config = dict(
    lr_router=0.000255,
    init_std_o=0.00355,
    schedule='wsd',
    seq_len=512,
)
Below are experts of layer 8 (counted from 0) of a mixture-of-experts language model. Rows are named router (the router's row for the expert), up (a neuron's input weights, with its number), down (a neuron's output weights, with its number) and show model dimensions 0-63. Each number is 128 + 24 x the weight over its row's rms, rounded and kept within 0 to 255.
After each expert's rows: a language model's description of what the expert responds to; "raises" lists some tokens whose logits its average output raises strongly, later layers aside. This comes from a sample of Wikipedia text that the model never trained on.

# expert 27
router [125 161 119 120 134 101 157 116 124 135 107 119 126 119  71 112 130 136  90 112 125  96 148 113 149 153 110 149 168 130 184 118 125 158 106 107 136 146 120 138 133 123 170 159 142 117 104 106  70  97 126 146 100 137 138 102 125 157 110 143  92 105 135 158]
up0 [106 159 126 132 102 155 137  81  81 155  92 148 103 115 106 102 102 138  98  85 143 112 127 141 117 146 138 152 142 143 133  79 119 141 141 153 127 149 117 187 153 126 132 142 123 131  89 140 114 135 162 147  89 118 137 103 137 122 125 129  94 129 135 110]
down0 [102 121 117 106 134  94 140 164 103 138 158 133 152 153 165 156 132 109 147 128 164 142  82 108 116  90 131 134 143 146 144 119 155 119 165 138 145 152 120 137  90 118 141 119 108 156 127 122 126 140 132 155 150 126 112 157 139  97 139  92 134 168  92 127]
up1 [128 154 155  99  85 137 138 116 104 154  83 134 125 119 130  80 120 108 136 126 126 108 144 126 134 156 177 176 167 122 110 164  77  93  89 122 136 124 173 144 159 136 150  92  84  89 121 106 123  94 119 114 166 113 130 163 134 164  98 126  97 149 148 138]
down1 [150 174 131 132 133 151 134 136 133 100 131 124  73 145 161 125 114 162 119 122 164 129 118 148 110 146 103  88 105  87 149 149 113 174 140  93 141 100 142 132 139 148 109 106 139 116 173 113 163 135 116 138 121 119 152 140 142 131 118 142 103 105  95 118]
up2 [135 122 115 110 142  81 135 125 107 119 148 140 162 141 132 123 125 119  92 104 121 118 145 147 130 161 154 127 126 144 166  88 105 140  91 134 145  94 114 128 101 127 159 127 127 136 128 118  90 150 110 157 178 125 200 148  67 112 142 123 124 131 123  75]
down2 [108 142 158  89 177  92  89 131 142 175  98 143 172 132 219  93  94 172 128 121 121  88 158  82 160 129 123 112 143 154 113  99 126 120 138 132 153 124 152 125 135 114 125 141 126 114 119 115 115 122 139 115 114 129  87 120 119 110 126 105 155 114 124 155]
up3 [191 110 153 120 188 117 136 112 129 121 144 117 103 109 142 152 145 141 126 125 158 154 118 127 128 171  84 111 141 135 157 144 124 106 128 152 100 125 166 152 132 111 130 151  96 127 102 161 102  85 126 185 139 139 119 112 132 132 139 134 130 115 104 138]
down3 [128 134 172 140 118 114  96 142 101 106 100 150 166  99 134 110 140 125 125  98 136 133 135 128 125 106 162 106 143 104 139 110 132 117  84 126 137 116 154  88  98  88 141 129 136 139 118 114 126 126 141  82 142 110 134 112 115 131 143 172 140  86 146 133]
up4 [156 141 108 112  78 130 127 119 129 125 141 105 129 112 106 160 127 146 121 122 110  87 168 125 127  95 111 182 134 142 175 115  94  66 146 121 128 128 143 119 141 130 125 134 136 172 150 117 114 141 125 100 136 133 129 101  95 144 116 118 182 106 118 159]
down4 [125 118 129 135  74 139 144  99 141  82 101 125 120 112  88 142 113 139 118 148 108 104 148 114  71  80 125 150 142 115 149 150 135 139  90 153 128 161 127  96 119 163 124 106 116 103 169 130 108  84 148  97 107 104  76 116 118 148 124 121 120 126 146 141]
up5 [123 142 121 150 140 129 146 141 145 137 111 117  95 148  99 148 131 101  86 150 137  87 152 101 125 175 135 173 139 102 144  91 132 128 119 120 121 149 109 103 107  89 132 108 168 171 113 147 107 107 121 122  98  83 118 135  89 129 182 140 132 138 111 169]
down5 [117 104 135 130 114 149 144 116 139 125 149 132 105 110 142  93 142 116 114 145 181 107 105 144  73 119 122 164 115 152 114 133 122 132 122 107 113 152 161 164  91 106 147 152 111 138 165 111 171 135  86 135 139 162 126 151 120 140 112 137  99 130  92 106]
It responds to: Opening parentheses in tables and text, and word pieces after Al/Am/Ab such as the n in amnesty or Alnwick, vers, ess.
raises: "ab", "ard", "ile", "in", "art", "ior"

# expert 4
router [152 140 121 114 153 101 177 127 134 136 141 163 104 158  91 123 159 104 102 118 151 136 175  88 173 167 108 134 147 151 142 131 112 133 138 107 144 114  97 138 120  93 162 130 137 129  99 171  67 145 129 160  98 158 157 115  80 178 123 143 142 102 117  88]
up0 [117 141 142  98  82 113 168 114 127 159 164 123 113 166 134  98 137 165 129  82 137 195 144 136 132 104 102  85 177  96  95 138 126  90 143 104 160 125 141  65 108 119 150 126 100  78 131 141 124 144  92 111 116  95 115 135 174  98 118 136 135  91  98 124]
down0 [125 134 137 136 150  98 165 144 162  78 119 150 109 155 169 111 175  86 161 122 133  96 116 161 132 137 100 131 130 131  85 107  97 151 144 141 140 138 147 163 142 127 116 122 106 133 119 131 123 129 130  97  94 143 135 169 104 138 124  75 112 105 141 140]
up1 [134 169 145 117  70 113 113 135 157 115 149 125 127 145 114 143 140 133 119 120 122 103 124 136 138  79 138 122 130 122 121 117 107  79 138 118 131 114 100 129 150 104 133  96 181 119 127 181 111 121 120 163  96 172 108 138 101 160 102 139 142 149 140 145]
down1 [138 158 173 104  82 114  75  69  81 100 124 129 129 130 193 150 128 159 142 152 130 106 112 136 133  47  78 113 121 118  95 125 154 147 138 101 119 139 167 178  94 154  94 134 143 112 121 144 154 124 144 106 161 131 164 137 117 132 139  95 110 133 118 100]
up2 [132 169 117  78 148 138 114 113 119 134 125 139 131 106 157  93 172  82  93 119 126  66 126  92 118 142 126 144 179 129  86 132  85 140 148 100 142 167  82  17  74 146 125 134 125 147 143 127 116 139 115 153 122 118 128 119 105 121 151 157 141 142 141 123]
down2 [172 124  84 117 115 139 133 150 124 132 151 124 138 126 149 123 167 133 127 142 129 154 132 124 110 155 133 105 124  58 129 125 131  91  92 148 159 147 138 183 106  89 136 107 151 111 131 173  75 138 128 154 108 102 113 149 124 132 133 134 162 103 127  85]
up3 [154 170 133 112 140 137 117 142 115 118 117 137 150 133 158 106 130 134 145 133 122 125 161 117 127  97  85 170 140 121 133 142 131 133 126  85 143 129 140 141 127  93 141 100 114 131  87 126 125  98 126 113 139 185  89 121 146 140 131 132 126 120  77 153]
down3 [116 122 135 152  99  97 138 149 117 193 114 132 133 164  95  72 129 109 139 137 133 173  87 101 135 150 147 108 156 140 128 111 135  96 150 160 143 140 127 157 136 137 104  93 115 107  72 120 137 116 161 143 101 116 116 107  93 102 160 132  97 139 150 110]
up4 [102 162 139 126 131 130 165 150 111 117 113 145 138 125  92  96 114 133 128 126 161 158 135 101 152 110  93 101 145 102 120 123  89 165 167 117 110 126  83 107 147  95 124 159 144  87  91 149 110 149 101 166 132 117 162 114  86 159 129 108 147 131 106  93]
down4 [135 163 133 130 150 143 124 147 107 127 103 116 154  88 141 155  99 131 152 140 116 113 102 133 139 139 161  64  98 116 128 164  86 108 122 149 136 136 104 128 123 138 137 146  98 144 164 142 120 144 157 141 155 157 146 156 148 146 111 112 140 134 128 104]
up5 [136 155 114 135 150 146 138  90 150 132 124 139 127 118 111 133 125 102 157  82 146 141 105 123  97 146 114 133 154 160 147 119 100 147 160  98 131 131 143 147  75 124 146 168 130 125 110 141  54 105 119 156 156 156 149 168 108 115 118 137 164 140 157 114]
down5 [104 101 133 119 129 102 139 163 127 156 140 112  97 115 138 151 134 108 138 155 150 104 131 122  92 174 225 159 185 103 124 126 182 156 141 106  87 171 146 129 161 127  82 110 107 117 155  97  81 137 119 144 124 113 158 146 113 185  98 133 111 117 130 141]
It responds to: First letters or pieces right after line breaks, headings or an opening parenthesis, such as "(U"NDP, ===I"celand, "se"e I-27.
raises: "on", "is", "er", "il"

# expert 11
router [166 165 154  99 137 113 160  96 140 109 159 147  97 130 122 135 142 137  78 146 147 122 201  79 169 134 128 146 145 131 150 137 129 143 112  95 150 147 114 172  90  84 133 162 140 124 116 169  83 128 129 166 124 153 143 109 123 176 130 109 159 109 137 135]
up0 [147 108  92 146 133 114 128 119 153 152 131 156 144 151 158 125 139 103 141 156 112 114 128  97  98 140 131 122 167 171 147 120 103 114 142 141  90 138 174 163  92 133 113 146 138 155 101 110  83 119 132 140 139 101 120 147 140 152 152 148 133 147 157 162]
down0 [131 141 134 114 173 120 129 132 141 123 144 138 147 100 159 134 132 118 118 100  95 124 143  91 142 144 114  95 137 178 115 143 123 143 138 115 109  87 149 131 138  98 111 140 130 147 116 120 119 101 116  85 119 102 112 101 117 130 123 145 147 118 175  74]
up1 [156 125 147 140 104 179 146  99 132 121 135 112 120 106 161  96 144 130 136 138 118 129 145 111 111 176 138 113 137 161 140 127 154 124 124 153 131 171 101 135 125  64 125 162 109 122  87 105 119 138 121 128 125 136  86 120 135  79 157 137 145 156 118 104]
down1 [151 157 148 115 124 181 147 158 124 119  94 117 136 142 131 117 144 159  99 123 135 114 124 109 127 161 106 139 116 129 139 129 171 129 140 118 119 129 134 131 124 104 127 163 116 118 125 104 139 129 152 123  98 116 122 126 134  99 150 121 165 100 133 147]
up2 [133 109 162  96 134 113 133 139 119 117 119 148 161 108  92 176 119 114  98 153 148 154 130 108 125 170  88 126 123  90 130 116 105 129 153 144 113 138 129  98 127 139 144 133 121 125 157  94 116 123 150 152 131 119 138 120  86 134 112  87 151 133 101 109]
down2 [128 173 132 130 125 160  87 125 127 127 136 135 184 137  94 143 121 112 145 168  77 124 132 103 148 153 148 158 151  83 149 127 147  93 123 151 115 145 115 173 146 142 155 117 159 121 105 137 132 100 151 129 108 144 122 116 134 121 143 113 126 122 120 109]
up3 [157 162 116 110 150 103 131 155 171 148 129 131 130 150 134 132  98  62 146 124 114 126 150 114 127 174  85  98 145 132 131 124  98 133 113 147 126 140  71  97 109  82 177 119 131 120 152 142  98 127 116 128 132 108 110 151 133 107 121 112 145 134 123 134]
down3 [105 112 122 127 117 164 168 137 134 131 134 152  70 133 107 111 126 130 115 132 153 167 104 117 150 163 126 121 172 142  98 134 113 131 117 150 112 105 101 101 156 150 156 158 129 132  97  95 119  64 113 119 109 126 111 154 118 121 125  99 162 127 130 149]
up4 [123 131 116 153 110 108  92 157 117 108 141 127 182 148 154 108 104 118 106 123 126 113 152 142 129 101 118 167 129 144 126  97  84 121  79 165 127 130 134 137 104 123 162 131 134 122 126 150 128  77 127 161 124 112 132 113  90 157 111 137 116  74 106 101]
down4 [133 127  89 135 114 119 154 120 148 125 133 133 144 100 134 134 179 150 120 123 123 144  91 135 153  96 176 137 154 152 150 159  99  79  96 157 139 113 134 115  95 150 135 140 136 162 137 117 143 185 148 105 149  95 120 126 121 168 111 186  97 116  93 139]
up5 [119 134 128 102 149 146 127 137 150 107 163 137 122 148 105 132 154 112 110 136 117 112 132 115 105 138 165 132 134  79 132 116 124  96 154 108 150 139  84 133 108 123 204 128 113 105 114 126 124 165  93 128 154 124 145 132  98 104 143 126 126 168 164 107]
down5 [114  76  83 174 150 161 126 123 101 143 107 145  89 121 159 131 107 132 167 147 116 118 145 100  62 148 150 149 102 133 126  99 105 166 136 140 120 149 116 128 172 117 125 113 106 135  81 103 138 160 117 130 124  97 141 120 112  90 140 142 170 137 131 141]
It responds to: Plural and agentive suffixes ending nouns, such as s, ers, ations, ments, plus the leading dash of infobox field lines.
raises: " of", " in", ";", " |", " and", "\n"

# expert 63
router [110 173 148 126 105 106 154 127 106 118 103 171 102 112 122 110 167 118 103 136 114 169 150 102 149 145 115 136 143 116 149 132 112 110 114  72 171 148 126  99 121 116 134 121 143 108 121 163  91  85 125 126 111 144 151 103 138 165 138 124 149 110 116 126]
up0 [160 102 121 126 174 146 150 150 127 137 124 150 121 125 173 165 151 172 139 160 123 102 110 131 122 140 124 123 152  84 176 121 126 134 141  88 114 154 134 127  97 153 137 120 163 109 159 159 111 145 115 140 158 133 154 105 101 145 111 100 175  93 149 132]
down0 [118 153 134 181  97 178 110 135 111  98 126  95 151 169 120 102 146 143 140 164  98 156 151 128 126  77 127 122 151  99 135 107 151 107 152 144 146 161 154 116  95 170 125 123  77 161 118 163 129 134 168 105 128 136 110 166 148 128 108  84 133 121  90 169]
up1 [129 169 124 154  88 167 132 139 124  97 143 131  86 147 117 130 126 128  93 109 131 172 127 161 105 105 122 165 113 136  89 123 109  82 134 142 146 160 145 189 154  79 103 141  99 141 141 151 144 136  85 106 131 184 162 133  86  75 108 128 135 100 177 101]
down1 [128 123 143  86 125 115  88 101  93 149 179 129 100 121 123 131 133 189 127 133 147 137 170 104 123 148 139 196  99  99 143 150 131 119 125 112  87 125 154 124 183 160 126 142 135 118 141 116 142 103 133 134  70  98 179 126 103 149 105 129  99 112 157 129]
up2 [144 171 147 119 130 113 119 152 158 113 142 125 100 123 169 136 170  91 106  99 181  98 137 132 132 162 119 168  95 149 118 142 104 123 127 101 110 114 144 115 142 132 208 113 131 122  92 115 124 147  95 127 101 155 163 109  92 156 134  99 132  84 138 130]
down2 [138 104 169 120 143 132 176 146 134 140 153 190 134 132 133 130 135 111 113  98 169 101  74  68 143 133 133 117 151  96 123 154 126 156 102 127 133 163 116 117 136  98  99 162 118  93 131 104 148 111 134  82 128 118 101 144 105  91 120 137 158  88 180 144]
up3 [122 144 111 132 128 122 133 137  83 145 166 181 144  99 117 156 163 113 124  93 148 134 114 127 119 126 123 110 134 143 131 129 124 133  87 123 118 117 151 133 168  89 142 161 133 118 140 156  97 107  95 149 113 137 132 131 132 166 122 138 195  89 154 127]
down3 [135 124 148 138 112 134 119 104 156 153 147 103 151 105 151 111 109  99 154  87 147 153 126 130 104 158  78 126 148 164 165 110 114 133  76 128 136 112 139 133 117 127  68 100 140 164 139 112  87 124 122 112 157 127  96 150 147 120 162 142 100  95  73 106]
up4 [103  91 129 127 140 100 146 103  99 137  97 167 120 127 158 158 196 143 119 154 156 115 115  82 168 175 137 111 121 146 152 100 161 138 109 134 175 127 132 157 110  79 141 198 143 151 100 139  91 124 137 162 113 115 123 107 126 150 136 146 157 146 132 110]
down4 [121  90 101 147 137 121 111 159 164  92 148  96 114 132  92 115 120 137 124 146 138 115 158 114 120 145 131 133 129 110 118 160 115 144 161 171 109 175 151 134 165 104 174  97 142 156 158 155 113 121 110  81 110  89 142 112 159 129 113  99 134 123 103 180]
up5 [169 146 172 155 145 131 122 100 161 148  87 150 125 105  99 135 124 145 129 123 152  95 169 175 138 144 110 151 102 112 153 160 136 116 113 116 130 109 149 104 101 104 119 122 173 154 138 145 119 116 126  96 108 118 108 111 117 151 119 150 160 126 118 147]
down5 [146 150 122 161 164 140 105 118 141 108 107 126  88 168 101 191 102 130 119 114 102 123 121 122  88 150 153 101 119 146 127 151 151 101 156 148 138 129 150 120 175 133 118 144  97 148 147 119 129 149  98 132  91 162 158 129  98 132 157 126 128 110 147 134]
It responds to: Final syllables of names and places, like ley, ry, o, ville, ima, ardo, plus River, Valley, Lee after a capital.
raises: " N", " D", "-"

# expert 55
router [157 168 148  81 128 121 174 100 138 114 112 142 170 121 114 130 158 142 114 138 126 124 172 148 165 127 110 154 145 161 151 133 132 117 102  68 164 132 147 127 129 113 147 127 143 119  90 203  82  64 117 157 134 118 168 115  94 165 104 126 156 106 115 111]
up0 [168 116 144 161 138 173 135 131 156 111 157 137 151 130 135 145 123 148 148 125 143 151  90 145 133 108 161 112 142 103 148 114 118 123  94 117 128 147 146 147  82 122  64 165 122 160 150 102  99 148 113 111 149 102 133 104 128 152 118 145 162  87 111 138]
down0 [110 126 128 151  59 121  98 113  83 135 175 150 156 194 118 112 142 156 130 136 132 121 146 138 103 136 101 112 140 129 125  98 148 144 116 113 137 120 105 132 166 149 154  84 150 125 114 169 150 110 145 139 161 145 110 153 108 151 132 113  82 142 108 131]
up1 [143 131 154 114 109 123 156 144  98 118 102 116 102 126 144  97 126 173 138  87 126 120 124 144 154 144 180 120 160  87 169 146 110 118 123 124 153  82 146 129 108 134  75 107 123 109  99 181 109 100 104 114 108  83 169 135 117 165  83 129 111 100 106 126]
down1 [109 149 131 118 118 134 125 154 118 122 144 131 124 153 106 174 102  58 127 126 149 150 118  88 107 120  89  98 150 135 111  97 135 122 174 152 141  97  97 128 153 133 182 140  73 108 124 157 125 147 132 144 173 120  86 124  94 137 107 145 136 162  86 145]
up2 [145 115 139 158 124 114 125 190 116 170 169 146 114 169  99  96 156 109 110  68 158 144 146 141 124 134  90 119 170 170 122  98 128 116 117 127 132 102  91 100 131 138 137 129  90  70 115  88 143 157 100 129 107 113 151 133 100 143 128 122 129  89  94 147]
down2 [139 131 141 166 128 112 178 152 117 128 129 121 149 115 159 121 145 143 117 114 160 107 104 152 109 135 115 111 126 146 146 118  98 121 143  99 165 126 125 139 124 133  91 171 117  98 108 131  82 160 130 162 125 139 168 145 196 124 111 137 141 127 127 130]
up3 [115 137 163 120 140 126 141 101 131 156 150 158 146 105 135 161 131  92 134 109 149 147 120 119 119 123 137 162 150 116 141 138 103 148 142 141 153 172 129 175  91 148 131 112 157 146 130 154 113 102 109 125 146 153 150 155  55 136 160 134 116 131 161  94]
down3 [109 174 154 160 116 118 107 136  92 127 160  97 143 182 138 121  94 130 156 132 144 125 125  98 122 123 111 110 104 135 140 132 133  86 107 172 100 170 148  69 131 137 136 104 111 103 133  66 116  91 157 184 125 132  93 153 169  87 127 109  99  83 153 124]
up4 [172 141 142 106 103 161 139 177 111 140 134 132  92 133 129  98 155 121 126 110 180 126 142 125 141 120 144 115 158  93 148 137 117 152 102 158 129 138 153 169  83 120 112 130 144 115 108 139  96 118 132 133  94  98 150 107 111 134 108 161 136  92 130 119]
down4 [119 104  84 145  75 111  70 118 116 139 149 157 117 131 159 119 144 114 143 145  79 115 169  98 126 128 133 104 125 111 157  94 135 139 143 114 107 112 123 146 135 140 106 142  96 147 146 117 103 133 108 150 136 117 119 118 105 119 165 135 147  99 116 163]
up5 [146 152  93 135 118  87 133 159 150  95 153 128 147 137 122 139 154 118  95 122 147 137 152 135 132 146 136 108 137 162 126 154 119  79  96 126  95 144 136 107 152 153 157 181 145 140 126 153 136 177 174 111 131 105 138  96 146 136 146 131 132 130 143  83]
down5 [106 117 148 104 101 124  95 157 112 151  77 114 152 152 167 171 115 126 108 133 130 104 148 134 131 122 172  98 105 124 158 119 152 129 127 101 119 146 144  80 116  93 113 108 141 156 114  93 125 106  97 123 133 134 112 140  84 138 117  92 130  88 143 110]
It responds to: Noun-forming endings such as -ment, -ation, -ion, -ity, -ance, and whole abstract nouns like role, service, development, power.
raises: " and", " in", " of"

# expert 21
router [128 143 127 124 107 121 179 119  96 137  96 155 105 115  94 141 150  65 130 138 118 122 168  83 183 132 162 142 147 124 144 119  97  94 125  96 159 137 102 110 149  89 113 142 143  93 110 194  93 116 122 129 143 112 162 150 122 157 124 115 126 153 122 119]
up0 [114 148 162 128 119 168 116 138 120  99 118  97  68 173 122  93 148 110 137  78  91 139 183 106 102 139  93 117 134 111 108 133 126  74 138 108 134 118 108 105 132 131 131  62 144 139 103 121  98 118 112 137  90 105 154 136 132 193 130  98 128 123 138  98]
down0 [122  74 112 151 141 104 127 140 143  92 142 106 114 120  90 183 134 114 132 132 140  99  95 114 152 187 131 172 132 150  81 104 124 126 104 159 121 115 151 135 120 128  69 131 133 143 114 105 132 142 113 155 110 133  87 114 132 157 161 143 128 158 126 123]
up1 [118 135 139 114 140 116 137 118 126 118 202 125 113 103  64 133 151  91  89 133 131 117 158 108 121 129 111 161 135 145 119  84 156  81 117 149 158 134 147 160 134 144 131 113  88  99 101 140 119 104 117 109 111  66 137 129  97 134 107 103 111 121  72  83]
down1 [ 87 147 121 160 130 167  98 101 132 161 139 119 136 104 149 102 129 135 136 132 103 156 133 149 123 138 162 148 156  87 169 148 142 163 152 113 104 134 127 169 159 132 167 112 130 115 134 153 130 122 147 103 128 119 121 162  75 107 130 110 143 167 127 123]
up2 [133 146 161 155 136 151 144 152 178 105 101  82 146 120 163 136 144 167  92 123  97 163 168 138 126 138 107 159 158 129  98 110 113 129 154 112 106 141 183 135 143 155 143 127 134 199 144 147  89 127 142  98 153 131 103 128 137 106 157 156 134 126 148 115]
down2 [117 122 102 140  96 155 141  64 203 119 115  83 131 125 129 113 121 122 127 134 152 128 136 121 136 162 129 107 101 102 152 168 147 148 158 151 133  97 142  95  65 141 140 120 112 102 102 153 118 104 136 112 111 113 116 140 103 136 128 145 163 138 176 139]
up3 [ 87 145 126 121 126 135 141 153 136 127 105 191 173 133 140 151 144 116 106 104 141  56 147 117 156 151 113 177 128 128  94  68 144 134 107 137 141 108 155 144 132 128 191 104 139 118  92 145 131 127 137 121 111 111 111 135  92 151 124 125 112 135 124 141]
down3 [139 127  94 158 120 142  87 140  97  88 113 124 147 154 147 102 118 177 137 112 138 113 134 142  98 173 122 128 132 138  55 132 106 156 129 163 136 121 148 127 134 108 150 139 169 119 150 133 115 121 108 149 149 128 118 134 140 108 124 136 124 169 126 139]
up4 [114 113 162 156 136 152 161 123 157 124 162 174 174 134 132 142 148 125 143 111 125 122 133 141 155 105 115 123 110 118 185 136 111 140  97 114 152 148 126 171 108 143  99 126 152 129 160 157 120 169 138 103 134 125 123  74 126 100 145 151 116 118 135 143]
down4 [145 140 141 100 128 118 147 144 126 174  84  95 118 129 156 131 188 118 126 138 120 129 145 131  74 135 104  66 177 143 136 142 135 126 138 147 133  77 138 110 164 121 102  98 176  90 110 181 137 102 151  92 147 121 154 105 138  71 136 120 134 112 101 162]
up5 [133 125 126 151  73 118 135 126 182 157 138 132 105 116  53 135 132 165 116 107 152 140 162 119 155 124 126 105 174 129 104 151  90  67  76  96 193 103 159 162 121 114  90 135 137  65 115 141 162 146 142 149 162 154 129 115 160 115  82 146 134 115 119 109]
down5 [152 105  88 173 167 122 140 123 114 153  62 103  93 150 142 120 132 148 132  97 144 153 109 119 130 104 131 137 129 140 146 127 145 123  98 139 138 134 152 122 126 116  99 116 155 136  99 162 101 140 140  55 107 108 119 115 148 112 132 116 150 130 102 130]
It responds to: Vowel pieces like i, a, o inside words (Saudi, Piotr, familiar), plus table separators and short capitalized starts like Ma, Ha, Bo.
raises: "as,", "ens", "es,", "e,"

# expert 39
router [165 131  91 128 126  76 140 114 114 146 131 155 125 102  80 119 173 106  98 124  91  93 179 119 145 127 100 114 148 149 166 146 115 107 144 115 111 146 136 117 144  84 138 134 133 134 117 143  72 147 119 134 126 166 137 134 105 151 131 107 158 158 124 147]
up0 [152 102 116 121 121 130 133 172 150  98 128 165 127 116 118 118 113 160 122  85 127  91 129 124 127 147 144 139 159 143 131  97 103 101 148 121 128 142 131 119 148 123 121 117 144 102 145 117  92 140 140 129 138 109 125 130 120 130 160 129 124  91 147 130]
down0 [163 104  82 160 157  94 129 108 163 115  78 131 122 127 132  95 116 115 140 119 123 128  94 117 151 115 101 117 114 150 165 114 131 129 137 135 176 148 144 130 142 117 116  90 135 127 162 191 113 109 119 140 107 130  86 116 122 134 127 135  85 124 166 101]
up1 [102 151 142 127 133 114 149 102 159 157 156 133 145 148 124  84 109 155 116 119 128 178 125 124 151 119 126 103 133 120 162 149 126 160 125  95 134 124 126 174  97 109 103 128 132 119 123 157 113 151 120  96 185 136 152 131  92 127 103 127 136 142 146 149]
down1 [114 131 146 162 117 120 111 127 128 116 153 137 146 104  94 109 114 138 150 126 115 103  93 111 109  94 181 171 136  98 141 150 138  75 133 125 123 146 120  94 159 112 151 138 119 176 103 112 137 110  72 160 150 148 126 161 174 102 105 134  87 180  85 119]
up2 [150 106 126 156 102 146 139  99 132 144 149 128 141  96  95 121 137 145 114 144 162 132 148  93 146 148 154 142 151  88 197 101 130 142 119 134 118 122 132 123 146 113 137 183  99 118 138 136  80 137  98 120 137 136 110 131  89 179 175 134 139  82 126 143]
down2 [104 191 126 140 111 158  81  95 140 138 143  90 140  84 109 153 147 131 122 110 129 153 126 108  64 117 116 133 148 153 119 137 123 144 152 104  87 140 128 128 120 120  92 157  88 126 120 104 173 114 144 161 174 110 120 143 109 123 107 111 107  98 116 144]
up3 [137 145 107 143 156 109 142 101 161 148 126 101 167 122  89 154 124  68 112 128 105 143 141 116 126 141 138 141 130 111 129 140 150 117 148 138 125 171 158 164 122 100 159 143 116 133 106 139 105 122 104 145  99 100 123  94 154 151 123 164 138 167 115  81]
down3 [132 148 127 141 161 142 152 116 118  89 153  97 114 127 173 134 123 135 145 155 132 129  83  72 133 124 113 123  96  95 161 144  87 118 136  96  95 136 141 135 112  87 110  69 106 168  92 116 129 144 162  95 148 165 103  86  99 131 135 114 135 130 113 146]
up4 [147 158 143 126 108  87 128 157 120 108 172 139 154 173 111 132 157 159  75 122 109 147 152 186 139 114 139 132 141 113 126 118 121 106  99 125 133 145 121 145 104 121 102  83 101 136 100 143  95  82  87 129 106 122 115 142  96 140 115 158 128 148 144 152]
down4 [112 123 130 162 166 113 123 129 127 109 116 103 151 134 115 121  94  93 179 130 130 113 104 150 125 102 128 122 128 133 115 155 147 148  78 144 110 109 158 116  98 132 145 134  93 150 102  81 165  70 140 135 133 168 136 145 121 183 137 157  97 115  92 116]
up5 [162 167 131 149 120 144 138 106 108 117 158 126 173 175 144 195 134 111  92 116 151 143 128 118 154 101 164 115 160 100 107 130 133 119 132 133 128  98 149 128 109 117  96 125 143 104 116 127  91 129  77 121 167 156 149 137 149 124 145 116 206 102  60 136]
down5 [162 157 108 147  82 109 116 135 116 141 127 112 169 132 114 113 117 115 105 146 121 106 178 106  67 167 174 150 148 114 149 102  97 129 119 113 109 119 154  85 102 111 109 120 155 100 149 156 125 103 139 111 135 112 127 137 101 139 144 149  68 105 119 110]
It responds to: Slash separators in footballer career stat lists, Thai-script byte pieces, and place or career nouns like City, County, province, home.
raises: "-", "ac", "ag"